Weights of a small mixture-of-experts language model, trained from scratch on English Wikipedia.
Experts: 96 SwiGLU neurons an expert, a sigmoid router.
Training: a variant of SOAP for the experts, 9701 steps.
Below are experts of layer 7 (counted from 0) of a mixture-of-experts language model. Rows are named router (the router's row for the expert), gate (a neuron's input weights, with its number), up (a neuron's input weights, with its number) and show model dimensions 0-159. Each number is 128 + 24 x the weight over its row's rms, rounded and kept within 0 to 255. Numbers have three digits each.
After each expert's rows: a language model's description of what the expert responds to. This comes from a sample of Wikipedia text that the model never trained on.

# expert 6
router:101134115133167149141127125124131115111089125151112125131132141157092131146076148134154130103132109081069106146135116148134147137134135161152084109158198133092136160110127129113130123159132139126107119136157084121138155120094179122105135145159119123130106125131121133097117113120098127103106104136144140139104127102094098113141147184137114093138154144130154109146097118118114065124124102112096139162114173110151140116067108138127105130154175075155103144162165166173117146140140133
gate0:109181130137144115124121113137144108163047152116138125110128084129134171139110144143132105109162106169110115112120127120147149173176094136148057101136119155102150148105143166093127104123134134124106130073134133121142147137179119137154122142151119137117143114130111182130099125145145158114146131135077118113075117123159126108137140154108118080149126126167135142132141147120131092135121095102133135136094137082127085114110145130121105142154154124099126136139158142135062095147157131
up0:153137086115163146145135099112174109174098100115159137111119096123112124145115161131100152098133144138098125126134097105120131123156092166165076116153087127101142124113125123140139070136162079140122143107141177138102155139157103128098140166179165115132135170163088120120131111191134117121137101105133096078115122073132105123146123116135101119131107153178160098131155148126114172115117094110107151112136112133103147143111153116129101084112131148146118111106129135125124131135117106
gate1:162146114113130131067173124087135110108106153144119134143112139166113138126091081146126150101128115095141114089100106084167162151161137110089138135132136133153087135152147126115153129151107146107133175117133170139106135080117109144151142131132145100076120155108129110128139159146124096138096142122164095121104128111142138125085145140116118119178112128190116145106146129093165106109127107180122087142125153141090141104127124192158147110141101122141112147112147141106091150127139152
up1:148129142127178127175099143083098140091162094081114120142130152140146108092154091146135159140130169129157133136172140135141120121094127169170164147120139113152086155106095163111135101135118147163102107109111109121112136126159159106110098111137078110140158142146118144134143093092129096096141117123143107127137169157115084142091145132095136136142129129118124123123140158121108157119112175127126084165175146116096144140150148156084114133156128121105130133133118107125144057101138107
Description: Name-ending pieces, institution nouns. Closing pieces of words and names (Massachusetts, Lovelace) plus place and institution nouns like University, School, States, City, Street, County.

# expert 19
router:141121106097133162161134155092175128121121128121115090090143145099109113106101156143172134125142138116108130114136137149110108116156133157143102143168147140098124145148147077122118148132115173179102139160140103089122151136107162102127095117178132142131145131166099131121162134154122108146099110101155108138131107140111113151095159192073123123095107111189165113155099103077092093114101136120153151160133114105113127124118102129123135119155136109106094145126157126123127111173107104
gate0:141155116088127122172111131086117102101138112101136099131162185148103089093123130100130173082121164168086158122073118157098125124097133160142099120152130135099143153096089124146137137101145120153120120131140090115083130095154122130142133157146101124116139150159093120143129177148144160152094114133151130099123100127131125132157134159099127132121139123134168121130110124122116119136092114147141075130146144161107189114131094182134129127097109107140105134163139125157109174138112164
up0:158139160111128155120164165113165145137143149126079167152114130159129168134151149191104110088110104166150145160180166148141122133080118170112097095114140109122090126125140169093145145124136092131142134121133127118114146101127102156163125144140126120141126146118154098144107113137145123104123160123130115143136143133125108154130080101082124083154154119139151116096136127134140115125099151114123146107119145137131160126105098107072163133137137097141118173114142145114078156119111054
gate1:171126112135176203091166127135142155160085107110158119124166142102078093143128110149144157129111157130156114116123147142135147173162145101104159107117125151091146173145133109131096142147116138154086151179084121143100126114101141129148152140168148142144082158128093113105162139142140176078100162116108174126122132103112108112142112123145126133134142101104117088141170139130124134119127144120133177148126114148085132139130114114144135095104107135127112121104140128141132118117112169
up1:104142118106130136128148128134116169087110154128103065107160152132131185165123144162125177123173110108129124097142155114160132124108116121117120112120145140181118102129121149136114105141172083105163155086149153133166072104124129163133138118142148127109142128105151118166111141106103124136122119138126138096147164133166078129152131112091156153102170109152085143110134160158122130110103094095124109084159148137115147107106136120094115111168175133129149120163107111106135153129109153
Description: Adjective and noun suffixes. Derivational suffixes that complete a word, such as architect-ural, organiz-ational, occup-ation, regim-ent, plus whole words like National, public.

# expert 11
router:122090110126137142141116131094128112114112147161153108127159109151100141117096115131144172123149129093135124102120100161144144128130092129114126107121147112061120148143073134115120174144115153143122138123157113115104150112060149107101118136140150112127158103160099151142137129151078063136157110117146104139128143124092102097145142155089107114118142096145106143132111132090119114088131117135173131150152118095126187092134092107175126119126174095088124151157172167122131124115142117
gate0:109044140151130120139087099136151135138127110140161113136131135093169131109116116128157144159147102119143122079083165130149108151166145116128118106110142125125136152140139098147136144142130140148119121114196128125075111168113084146132100118105147093101110125122140106138129133122136108102138105094092106174150138098098092107146095111148147127143146141151139142151104090143092130118149115144182166134115103094087169162159131105096136124176148122123145121114143124159152138143153088
up0:126106163147094137180125119113135145121135170083124121136098132162112130158137149132148188121151129126105113071120141109159131147101110168124086117126101160097126124073124088139119135133117119108144144126118133179115131159117159141155110087126144129155102138125136127144103165111149107135107129156098114147143059121098131158149119112130128126156124118121095172174130187107128140083117091166172116099133144125146132095079150146120126129149145157127112154143110100129117125120109073
gate1:134124147102152134161111136161107128085145147068129139157083124112118133117147112116115141147125110062192131159124129122124142122116132118133121146144105142107106124133137128166130103163135080099139152129151143159108159127139172120129137140129154156147144055121156162135120145088127069157145140148155129099139115096142114119143092148130109112125141122141076104180136121128123116146147183171132135182119159075127101151130102164141104125129116109103138139131157115125124158163092125
up1:139117159116161095091106121134110107097104148126183166143150129109145139092094083117137137096126101105145137142173123094138096106139131099140140125161069158088114112119105162107120148101135114130104131176141143136096120163125149162146090145116127146194123107153143172161074094126111112135152124136110127108156115135134108098104071142165117146130149137109102146119125127095127098112148109146088122162135107140112110155104111116132119161112116112104136168116107157091144169122099134
Description: Years and infobox numbers. Digits and years in lists, tables and infoboxes, such as 2025, 2018–19, 197-0s, plus infobox field words like area, school.

# expert 16
router:125113158127120154182154135099156137110096109185104100134100149131098104147118122128124150119163120097117136086115134152146138089134119171118086088152130122094099137127136135085082148130152154152089154151110140117141158105121165100102138156147155135137141109141080157141123111122114117139156134165167116127136105115098112154119171129150130090110122106164085151154102134105091114102128115094142124167143146096141145094107159154138155108160124090144102122139119183155107155117161104
gate0:113123140130118126125163152110157153163148123087150128108154116113108167160099115104108113137148128082156159074129133147082167134147101135140112138142078164166182116118107099124121117124188125126135120174136131134126156138113165164137131105100112158119098100135129153107130177086118150135116120159112069141086145096072121111125153104157120119135123082126129116129129095113122149090121146115130127177079122126128107131122126164117140142126124165131145136142103176129081109126127111
up0:115097138082143103160153138105146146133134123118138115148172131130123142171092108132117147112120152138113117105133146068155107118129154177086139176132208147118139146134109125147163127085141098119131077122154128162120124100091123123094158151130186126137123121101146146183161166112113133105192121138112167099106119166165132170115122140108144137142143127141135114133134142097117146105147159142164136123079103089138134086124174131128108133138112157124136135130141133138151109120121136
gate1:129133112160159106116105102132120143101086125154169133179139093108065139144138141139136116135123151146129129095130130144121129125153149161146138116072095113114115138139116132149093162150118137131148179115164118125102133182149119106140106109137125130103169099128102099102100108128121096138172142143146157083153135128136090158178147115131154090130116143111131104131140103129133168110124177128121174142136124120170192092162146125137115173149130137143127165125105138162104170098161139
up1:173112139148099166142142134101131120107151137092120118130102128094127068103099092160155113130168138096105147129179067148119150103128114134117124154131121138128166131104114106149100062143140113125138130102118142093156112083090123158125140132158128129150074159135134098118158116154131121163116140119119088131156117129108175148150157123113114134116116152157133118159157102154098125115145142099125105107095109137101099139145104156133079156180082122103151139132166121128136110125087115
Description: Name endings and commas. Final pieces of surnames and place names, often with an attached comma, such as Bro-wn, Lond-on,, Washington, ford, York.

# expert 17
router:109123163104135151166129123133149126150131146145142114112122125130083141100090159160182134088114103078132158149148130119119127128115126129114124112142149130094126153120110137126065169145092119157101123137123154095117171135094152120086119086140132108134142081140128103097138136108120109119160115149138123110130115126084103081124166154123121122109137135160128120153118098123101104149125117080122103149124172084101132175112136068153121127134153125139084125100175142113085154114176164
gate29:110113139111161093125175140135117108149142149119151116137118161115098120133116137148149140110108073131122102096146137111116157125133126143137150154093178128135099138125107127123085167118087095099144099122116144129132195093137123128132151116154172070143156065176105130152133165114121071086123105181160124106137144141142143099132116138089138110141113135107154127148098080153106140137138119135132117136122102138151107143170134128161107167142124124121129132135172124144162078144119157
up29:136151122112124163111163157113127114084105137122176120094134132127186115148112089146134120159165162102122124137098165148138094124159084093128116130134113126120157137145100143095110105132106127126109126128147118113151115138106096096153146121092149135141142173105142149150143120136115177113109144135140163098105122122088118184125137117113136174161097115113109104108119121105138107058130128112161177133111156123068187127125126080104121142126116153107110104169132157151141120128142168
gate30:116095155122136141129117106124154099137126076128130151108137135115108098148112161114141135121144138175113153126094122142138104102128124126063153145159140121092120158155111109169150128148131134145106109115157145133075145131082126132097110159063096089114114127165157110156129150156169116138162097142111134139094119109106125114133144145145070126142116127173082096142150130115122106140143142121127118187121112099122104113160076144139146160100104152142098145128131083135080099100136102
up30:073136142098116085187132144103116130148128141160110125096114155172157115099147128116096149107079122124109129152118101123143119187142102143088136122161143121127112103110145141120134137089138178167133113104114152144128102124149151131174105157124165173165130134089137116168151130158103090119145072110117142155130163091155133091149124100108121136167165126123141146114123114134100143134153128136135156138158121145125118153117159130098124093121089112130131106127120120176177171158129134
Description: Sentence-ending punctuation. Periods closing sentences or abbreviations (feat., A.I.), word+period endings (events., es.), colons after infobox labels.

# expert 13
router:101136109093130166199114149098154141131131134118127121153123126126112147099118134154142136119168099108091148155137143143135146149133172130173121121123130115114140143163107122091140153131136130167147170143156125128144176109069137094092136091134131118165119089133089128099112136132108128143145121152105100194109175101090147106104133144129110105131117102108124122116122137122133135106078083133150089135152132113141123117100119155141168114146117107177090156183152156135108143109134081
gate0:085116097157139131159119092095116110094158128162174137117142145107156145120107108190098111109125131149115149136096114153128116148173139129139169130112106115094126114159096100096128122144158162141103091146125119115103146113130140154100147100129129119151144093082118115115156175149083160152141111172128142137113118115139112107117125150128072080140163114123102176121120104180142123097117087086114110113115122131108093118110087105154120129119106110136101149138121175122113138133079148
up0:118123129084086152147089162086130090127175126124134143139130132121097178144129125111114105105102106089127122164103105089146162109097136114112149172125103126121133128117157137155138095124108127151105135079142133116118181129139102091142147119126110103130151142132101136098174144140116114142164158182134103175097104143160143125124117103150107118132195153135110150132106130130131154089119130101136105142131129118121112169166115095142152093169114127127128104185128177149140145087132154
gate1:109121103181110085123120143179136130115087178126124117168115094143096127083097131166136122118121141130067148122110137134115123168144157105119143111139131123154135124126104112082145104135126163125093120117137136110124154116120131134115148093138104116136107146113103100156128116133162100174103111160128129089125097125112155130162118086106121072100147123133121188171153129145168126124083114120128124118106098111126084151083124138145173133132140137111129132162113164141087149082143085
up1:115149129126157103102103094136153107134126125098119113147162173128131160141130158136118135084091135139146114086124134154098138145120146101130142138109082154125108125136105135118100122128070100150149138111150154083128149109137137132149088093135183133137108154135143098122155130100123097152146153183133110101088110074151191139176137118141099096113154115091109122147124108139115129110094152149126104115161130119142181138097106139121115073150119122137136168091139166124159171149134132
Description: Word-start syllables. Early syllables of words and place names right after a first letter, such as D-er-by, B-er-lin, d-er-ived, pre, inter.

# expert 22
router:122085122084144159125118144125162092159121130119105098132117151175120109136085145165126140108173106137095135077159119146131136152129167128140110137138104114110136144188134116086100132137128133139121139154166141105138120106127175140085144175156141089129127115151122127104141085134112110107134143202138073123175147118089126131119145127118145067106113107151128142143103152116112132111098114096115091161127124101096172112112122167122117134159121115107152112128154152115130175145136122
gate0:117075146107138121132137097099135138127091125129142137114149114162121136100072155110173168109100142180118135102139144129145075168114165119141187140131109096145123118159125115121150097127148107135127121125124127127145079101153101140160166146161138152114112093116148146121101125174120113118140119175121092104153169119125134131143120116128165125150086093123119161178141108104134137145117081121128131104131131110147110122161108156157107104097126132130197091143167150121140153141167104
up0:117109173137118168117146102151120139162142101132148096111145145126134117134123098078129145149114173139128155136126126109110077142142122089158161144113115093122160100139159100127115134104141164120100156132100100163128109098141117135131096136175113180179152141118105106147103173118145092165146148140127085145135168132121107130142107144108137132109096133142105081148146153113145123161158107098120117106150138086124181159166118141140095142145110106123153165152169160083143141158142130
gate1:122126105108150140069160150112134118078069129122154133141122162083132151110121152155130117146154122150153124126155102119144127138141132117156132150121137096090116135142134102103103111104089136106099120183153112126106168180119117093088127161151107151122099102126120101115098093145119130135135164158158118133134114121131128152113129136129114147095136095125106108120151142150188165127115139116138116144129116118165086087205122134165141145138076110119105092169165118114123142169146118
up1:108128120113107104142157160122114081122117138170122156100118132148115128073134125133157134122158126134139108116130134129110100156099168119115147168143148126108102090107080094088107145123121162114116113161087125104123112140068117091147143163145110116137102128126094157121098121176114133148157105137140133159151168108099125150111107136101114140164176098131107106083138116119129159151156159095141131140141164131111121113128117098125190157102135178095095119109169101095140113154115163
Description: Past participle endings. Verb endings, mainly -ed, that complete past tenses and participles, such as reschedul-ed, pair-ed, hal-ved, plus words like used, known.

# expert 18
router:136115111077128152123117118110162124138138113171150123139131129152147155132130124153170127121158129125134169127112132144129113112186148159114142136144192124132120145146078102084144136152180157125072134127129126117091139114061165100127086119158123150120125079169125152088133124123136070137148079146167080145101149083104115120143155142113145092126142138117145122143114140126104097101120131134167118154119148130130126155120158133171126075140141120148126141126127135135102157125170122
gate0:143163140128122135119073094134170148157138134174151130159177135139127113115148177182131134149132098115120148135090103118135140173136144142129130147130100133172124136125095155140118107169094105135130135119145094132125117147156115130096141153134158110102129131114069119107130143135101106160161147110098092173122191122108145128125112088138136135109152110180092098135136178114112138100155167111119125133129102097105154157109113092123128109150148123107123121110110106155105071169111152
up0:082146158144137058110116146103098097104132117110126109129126153118109146113119178132124088122121146105125113108125128089189117149119131148128130112071154154158155122145141103140110118143082144139134156136105146130142136170145144128116130098084093156148122133143137130118163129135153156145104109159118144133146074099105106092128155147091112140143136142041154155105113119103125138127100146125141118150088099101134136140116111097105150135154110117163109117108170149117127107195111117
gate1:144087144096138137090131118116147122157126155131116156110118110185158130084132149142120134152141133132091111100150099113154182134108128124173154113085142123130134153139102162096096137116122111115119130145079108100120186092126144134139133124112142113140142116133130092094121139136131102101175126089135112136103106037131120191141083091112133101129119128156106129105117129131156140109142127115150104144137095078158110102150074152110137121107143156147100135134115094164151131126125136
up1:152129145140137122072114081148136129135155119126127104187093111091096128159120155134117187175101088172130166082120132136120122165144122129173121136098104131092133148097095067077116141181106140084112141140094095133143163124108147101125116131164147138138119128132086120126129163097133144144158123130145121157111106122129116153148124137143148122126146142143143128154106145120116125155129129136166073140143172093088115135150117097124124151117122133108099130154104141140145089169128105
Description: Line breaks, table markup. Line breaks, especially ending table rows and list items, plus table separators, headings markup, and capitals in acronyms like USA, ISBN.

# expert 15
router:133107143087134142141120133135109097134110101161146093115120138147102144113082136157146122131189093119148129161139150112103174131158113153091120094164137076151099135152128105149108120111121188100072156143101152126093150129149132125119133121145168131183129108116121163095134127135093103116088113143172094133139142124120084110117142133109111099092093139138132123140113113097134125141096099169116066165152163110137134122106132130167176095135125133148098147148150152139133135140132142
gate0:158116143118136092130154132037133128126130100150126130173143138121129105108104128150096138160181118171122114147131145090128155128101122123117118140126124125128125123113128118108150143145151123106108183104099105092095114130133143140149137130119136135171150155147158144124166120143147126138087161152138121169126120166090077134102127168129119113064125134100121126121152162119145151118068161111158127136149058121125120150123113134122139100137105160139109171136152151178119088142143160
up0:126147150135114114097129153117122147155129093137095110106112093096105116161128131115161124146122117083153134092100125118139142189148085107138115155136150103130139121119119161149113103140121086117102131120116162132171178121143104149108102158110118092115127123150104158082093098145149087156110084122100110133181100134147093173148153133162131141126176145125115136200139102165142137146143158118149124146143138066134146133136164117105130117092148107104139172103140104123138122118116134
gate1:090118127132114104136129130116055126149115127084168071121131151141102122102128100167188112157127134109112135082146142102114112109182136151117124150131136153154091168150140112120130125146129131108136128146118095120110120140127164081129134144132151163133133168150131112099128146128134099123086117120126121120138125133119138104123184142142131132114105151104111083118151108081151118145130166131133108132170072097108123115150096150176168124182069136146129116137124119143075158144111118
up1:104115120132160102159126149118108162113166146099133136145109122086161171134168131136170092140118092074126133115104119134183145095142143091135159117132125157108112121083192088100150126137127164117141120100106126125138119119095115073092137125110167105138121136140124173067121111137151123137151173129110138123130112145128098144123139148121089142128158156147125156154088113113135119110125125137176145108114120102115120182162140094139164131149091135087156109171128120126118105122130117
Description: Brackets, quotes, dashes. Opening parentheses, quotes, hyphens, dashes, slashes and a few un- prefixes, plus capitals inside abbreviations and codes like (TMD), (WPA), kN.

# expert 2
router:146087108137153137103151142099125102130108180164144121125115109116150136083099191137157150110130115130098117138167191159118137129152135161148115161129177102103110144141107143126114153132134152134121165142136122112140109116138174100120173075138119138124139079136118113083137140098157111112158081149118146139132172094121097117144150119127142102104104126169125135176123114135079118136088112137122160155106128119134149099127126182180149119118114099155123119138140166130122141153149108
gate0:143142107139143134132138159087146143128139128110126148123098101101118094111172140141181098126111110140119150133148131172152155183115123154122149163178106118128100148116102148126108145154131133182096147117133096134138134112165155142094145142129075105143128105102124134136088189135095095108131141153144148137139128129138131135122171114148097117126139112123111140102170127167110097171145136154132136152126114122132097132144185142119133172154152146120150134089111109119137173153212106
up0:125173132124150179139080120173139134156156103128090157192106121113156146118134121085103109153128137108174125114125156146111108123124152112111114137143147127172154114169121167138119145136093151094168135114147108172155144108089132091111104127152138135141083110084080138094127125111144110129132089118154110152117133109127155092137134076144123130122122143160081134118085146173109128154088163127122157125127173153131130138114147120152116101100103133138159122149154109131121165144100141
gate1:160091115119132109128155106108107157162136166116145122142111081128143119111145174127148122119164144167100093120120124149105126136131110164139115140137089136093136164144127130133133126107126113138121184142146078110153129155155150113138134107117116162138122085148116132092104144107115122048090128116152101169108115138134125138174185119137139120144167158112142108142152124132162155145130115155169188163152144146099142096139098160150169116172140142168141135155110131145094141107115114
up1:130089121120140100130079152146139127096126112134147097149110102144170101159132064122115166143120093130100119120144078138158143138105150092152118124113150139114140080139112112132141133121126107133129104129166093147160128116147131133148138156114141132141123107118189158132194110174159081148148095129143125122121091122110137128137140069115098158143140126128097131106141108084125147125149104063116140160146130087138115142139101078106141127105116111121126148145148101146156094099100086
Description: Word-initial s/b/h pieces. First pieces of ordinary lowercase words starting with s, b, h, r, often verbs after to/and/the: s-elling, s-on, b-ank, r-ule.

# expert 3
router:082091150083149117151115104139137128145148140123138088124121124158135103139088102160131172125152166101099157143142119137141160115124147163121130132147141126109113183116088148124117130147147133159082146156119135125182154118122171087107111141145127154146159097142147156107139091105102121104081103133178108104164147112093124135117152145133111137078161148146165116132096109119105109088143100129133120152085137094120166114112115118156135092148155106153097135135099157159133122100127169
gate0:123099187128123113153121122095139132144162111119132140104126143107131125133136128123139172160135109140128135113107121116140127157160125127134142124120103107096104133101111120186088147131117119171109159120087118114135183103108102170202120092117140122157162117119111078156118133120142107151131092152128128119154120123097151129131099139183135104106114119157113146125137115130079163102141109149152102156113163106118117111147169147113120091180080106106118093113125117104141101161184165
up0:139120131120112117147127147114100141134131047082134081117104073128130159081120082139135116152122098179087126135112114114121167178141177121126152135109119150092116146163104104095082142191135161132156175131086130121137136146115115104111150115133148102175117158132114113143145145145158114092154104136127131122098129160160158148140120122131152133146114085110126112105156126176129126119125090132116096123153150125106116127159140164151167153118131128114110101113128160112152139136126145
gate1:105118152156111193123151116127119110093148136171134172145134146110156095142139163119155181152148134096107164107156109132106130105168095134146135071060111141118141119119152161097144156168122092119154126141140087134114160133083169139147118138146080132093135106130184128114100124158169138101117148115116133135125188131118133107118099196124117125151122133150130124124127106103139123135143108100125113145149126159120123149119104136122120116141107129143118105131162153148156085107158124
up1:118114126107100141155106180112136151126122163116124095088139152136171105124101136156127118109147102101128153143140121152149145100151174142143133102101146151133132126095112082116134144067160161144142098127114112170164108148102108150158075111115127120092169127116138162099128133128120150184123136116132144121180151138127130129110114093140153138181133141146116156143150093123127105122197172183134131142136117160134150121129137113156112128166122124118121123177106133132096155147177104
Description: Final i/a, subject pronouns. Word-final vowel pieces like i, a, ai in foreign names (Mani, Novi, saga) plus subject pronouns it, he, she before verbs.

# expert 8
router:107144130111160187130106178137191139153110130123110167106157087116093141145133162171137114120117128096077100157161156165090118162151129184118103128118147101150131162126118143102129157165151170132125131151150146117132128138123136119131127153156104130169120095132140161114129110145141118128094102159150131124158159157117064103131135134119087155088114155143102129157113122122125127101108119122167112176111109088143137170111134109139113124129095105094123168121132113123102145147151120
gate0:111118138104089121084134112124131100130135127104158156105121152082145144131122132129081110191120104125130152145138120094143112108141169153106122094128149136140151157115152084126108155113162152132141164145097136149142118147135092139119130118112161127126165127136105164164094137131184102119142125161140108134155132121125131094131145119149082160115091149160080151139116097126152145104136093177159176145117180121099157120095168112166109128139112125122182115112138164136160105134168135
up0:152086129158139137115132112086103109148149109168114114144099132145104118117117138089117128128112096154119125153098154138151150141181132116133182120093134126166141118141089126106101144089107118086134110136104110141147118080125134160121139139108113138133112133112093121100155105154094132106125131092133143144111127077132165151147133083173171120108120153132142134138125149120103138162119132168127129143159147106167175129062109150148065170106132150101077110144097090131098130146127114
gate1:121118120160168126075105132120136152153095132103072130114084131133086119143153161150151084140125153131094107137121167147116154193138167093096138148122135129166145131120111153140109130143137156118128140141099151102148154150128115173108116127151127086118115088126103141129085107101162111156138120146131121140158165144090101101110120171116144109116138153187133137124088161161088100117105121113157143110156135100146118162168111128102123174142129125157107133145110129110125142168166136
up1:173106112125115166120134131112144132132173101107158117155181136150127115097109099148077115121140107154145113092126133119141066120151083150117145108134135123128131132196122129125102117070138123133141128121133078085119087092127096146109141124128107139099111107171135075160107116140114146094136147150099121112135134134141149123121092146166096081154143159112134144144113169110087136124110125163127108101105105136148114117149124136131115126081149119145158089131129161127177109141077123
Description: Mid-word vowel-r syllables. Middle fragments of longer words and foreign names, mostly vowel+consonant pieces: certior-ar-i, Categ-or-ies, Massachus-et-ts, Kum-ar.

# expert 4
router:129073127143106131145117145143133123102112096155127156151147130145103139105065139156169115134198134111106117134150125133146132143172146156163121122172145084117131165119100117109092154158131152138086137139111080070155132131123149135082115150154110178148126092115142133131109086094135104114119098124125154167133139122114119135112150172126148103105149075129116134139108159139097137103122099127129132140102110080123148131129153134147136127125178117098152106081138156133088096108141133
gate0:148126106137139127144126150195127115112139168090115138125117118089155120140168133174122122176169144164114149144132133145141159150127161133187101126140117111162153165114124098109131116110120094134145158077135128135158160097152121078111094120169089123168101142122147146133129123068123142168151128122145102169147131108112121146143104139115127128132150140130147107078099125126146119139119103122116117150065098094148142092181142141136117147125139115103091135141110111098102141135172151
up0:126125116116169130127157135106135092145130146158098158135152152172117150145124101122150156123097158153104141137140155130172116135149082145072173161124163134124106098149117117117124164153083125141130136144154117120116088091170141141115156134117143108117098131126137112082111119124135136099116086076097172167067100107109151112109110122134123156122115140136129096178096128144153114120115160116148132109168133137154125153150108093093141123098150139164130092176125134172114136169116115
gate1:128110104155109138124084111161158133129133132121117129092091162130121114074109141120180129120111139118101108107128138206155117150139098112105117120140124139159139160171130103087136068095151082120106126155129121067147147159069137141151116145157119119142111123077129166166094100084128134116141161147115140144127110107138152160104095148137127162137107134137130149151121150124108128112123112106106099147109133087156141107140112140153099101108070116135141136123164150121148151138118157
up1:151125145139147116142120072094105131149117132132144117111105111108172144130123118162150164107102137096118132100123141139166120139115087147123093150108124093134180156131105147108134110138148142090140124112100101116137117102100120132149087107174093143156142140120123073155098076100107135140144153125132126145115088103099133127127082101134140116169176145108117122145118146148128172149092090121140117117106147146174151143139111117144124099139089161139136112116117168044092112109123164
Description: Mid-word vowel pieces. Vowel pieces, mostly a and o, inside names and words, often near music or sports text, such as Houseb-o-at, Chattan-o-oga, Tippelig-a-en.

# expert 14
router:135106115120139123156149160094143132103120156125135119159149149144093120126107113164141124127130097118131151136175155162129132158118096134072136145152180095115137163122115121120126146144131139103102175110121122100141134108097123101131150135156123121152121111119139103111141082088131133125119119152127071175111144114109063102124171168106149125098109151159074129147127105126112109054120104115117134148111153089154113125126121150123118039125099100149121122122140109114095121154101139
gate0:121142142113137106087140107114101118123115147132135130091147102152106108135122131140112117168151100155123105102130123128112099133127146123152107138166125115081103155067143114129178103139110124110168138124101153103104098146126093061097114104142091129139096138098155120155065138162138116108141116156112147152118108172107081142083127141110122086111118152108089124120103094123165137112106127126113096127120114110173117153189151110181130101154122095147141147115126133108119171120132159
up0:141098143137085162151116149126162141171114127114079141131126118070168124104083082172112136122131127062153118115140131157151095127123149109100163118170125102138108076139126115125105106140138132132119115116167145128113144084160114111128116093115118093140158132145111118127098143159161115114155078150099127137121120087116124116115147109131128166119100117114104121136127135179161126087106090161101132118118127140149152121113112144135125188147161148150114147112126150081146135157177104
gate1:168147113163138163096112116089131136136111131101157088087131124119111173151108144165143094106119134120100144115148126121150118152166130105073112107169117119090148120153123107118140116159111145149114145134169121097151120095134128101156143112113167123057117157080150100149100113063126115127067156141182091147111119151126109118103166125099137132160122116118148161164148140162146116147114123125126152141131103143105149143100122147137147110122147147127129086138126127083090127106151116
up1:123130121167102197133082141157139090090142094143119174145144179148149094088131109079109149113134133051121118134067141100129139139148133158097126123098173136135131129141113136143139142151111117149117105107125151137100097141131138120125115112142146106122166130163155110176114136163123117144142094129127145107124139128119158167115136111132128112113143152135106111138108144153099085160113098148105135127106150120119123114139147119121099137132091141150143116119101166180141124172088195
Description: Copulas, conjunctions, list dashes. Auxiliary verbs and connectives (was, is, be, were, had, and), and line-initial list dashes or pipes beginning entries.

# expert 5
router:124106137136174142165144131099135124158103128152160125120129139162100108136095140124155108132202140051126160090126138134091137133133122136158117163152131089105118139145060125111082145149148168146121176135143128104169129097086124114127098166129113132142140136112153119055152115149117093101144115139133164168124140117104099095134177120125156118087128112127099127142101130107110123135123106120097102154146135140123126163102156123157140129138116108122110149145130113131144140127146075
gate0:116176147089129162108200149140164100120137102122161117124160141144116125112095104143123122152095087116135142110121137099144098110151076141168145158119107111142105144171115123178107153161172132078131128150120098160095107129141147071162121098143130106174124102135114122091131146182133149102145123098145144135125139150090138123109129111127131113150137129114125166106128136126147114141104131143124133103120123116121086121086106163154128096127113147145073117157155116160118178125161125
up0:127071152099147157148172128140128172108127117115127134169134093105088153101103143134174107152140108103136106082134148102104127164127138154153172130126099099145156143154109107150125136109144158083161114108153112133140116125131134095126124138171142097122160138115159135097139110156129142151141165114144137132176086119090151143148126105080172125159148122128118164108138164126145113096089131139129176087122090060091089118122108134101143136140142156129102148134128124112134118158122138
gate1:110068171148098123110169127131129124118135127169138125087159131161102130101146130123127141124146117100111133145093115134103120107103129129190143142144123130140136071129115112135104115103118116160136134091129112128131141144127148089130116153106137115105155051134145065123094134118144111126134082135080152141167163148085136109150161076105138139129117139137107134128076139126130127155144122166126106132140113165154157168171158106141114115107118119146100115138186176129115142148159122
up1:145120118143098109133146159102135156115123136154143125115112100158110130111173141142134118117145115128133150135093065091133143165108134130141132147156146131150129127104151139129119120091147100153078095079152117121128140107086147118158103136113110127118121090159168148143122092088127108159136081142085102112146102130117142113155121092083141106165114124110157161130073143160118116149144153150183063148148160158132146126157153127147163112101102153154104132141150135147163098124164150
Description: Table cell separators. Pipe separators between cells of sports, election and results tables, plus semicolons, slashes and dashes in stat lists and coordinates.

# expert 30
router:122107148074105141131117152091181112102119120175120094152172158116122114120106152123165169105188126137087116108122127149118139146128145149111117158151124120131134143114124131139115132132147139151108146170124108123149150101121168105099128157168138141146184118156111133098137108087142096144095131131099130180143147127117119087157129165122137164145124092129118120131063129128135105117131112123100135139144152111136131135106176155145147091126162104132124133162177147161112151121197157
gate0:135142168068122132120159136140147085101116127155121098151177120139097102130126160112130160084145112139137110111110163116076130149121153152146117152106112117135111136086142136149124152106151142139111097131087118092162149146151151130144110153166152163134184131140132101112114138115150124102103158135097133157145155124129133126166123140112134159165116109101117107121069100151118091132140111153145135093140130126127103129114178139094182078124119097132129110163196148156113137140165144
up0:140130111124191135129123099171116122125153080112125123133119107132140124164121101112093081113122130127130103107110190156138138116074136109132105098113132130121135121143130107160180127109099162110123112137139155104142120140152132111129120128152136126121098176106117163152097149150100156099095093153174099124116116132128133185087150104143089143102164178081166139060157129143127129111108120130164099110129125112135131121120122136133132141168158140107115096151144124099141131164074115
gate1:139124145116110116164124136135129137101133110131161146154164126084118108065123146071158168136139129127141132127163137074160130149122150109106134144129134140186136146112099136089148172168165144145174141082120164069111116112119148127146141112143062112150151124110127126107141130089147083134106112114140182139118117108139108106128105164111111196150126133157149107143112117121125142103132108115108133115148145118113110132120133157107120087125092133118160164104131092125121077120130131
up1:119117139118131116115086126160159146138169124124158185136137119166135145164133140132118110124139100110094126119106085107127121107153132108196131144140139138112137066131142141105141121114138124146119122141142117116147120152107130146078152150096184127109132117120133135145140131142131203126110177111113112147117113117164177103128134084132122134134093150123129169175113154155098140150065138167144183165120167142109147097097145158117160092127122112110125140110103123115120114163148101
Description: Plural and noun endings. Word-final noun suffixes, mostly plural s, es, ers, ations, ities, plus closing parentheses and commas after nouns: bricks, dialects, nations.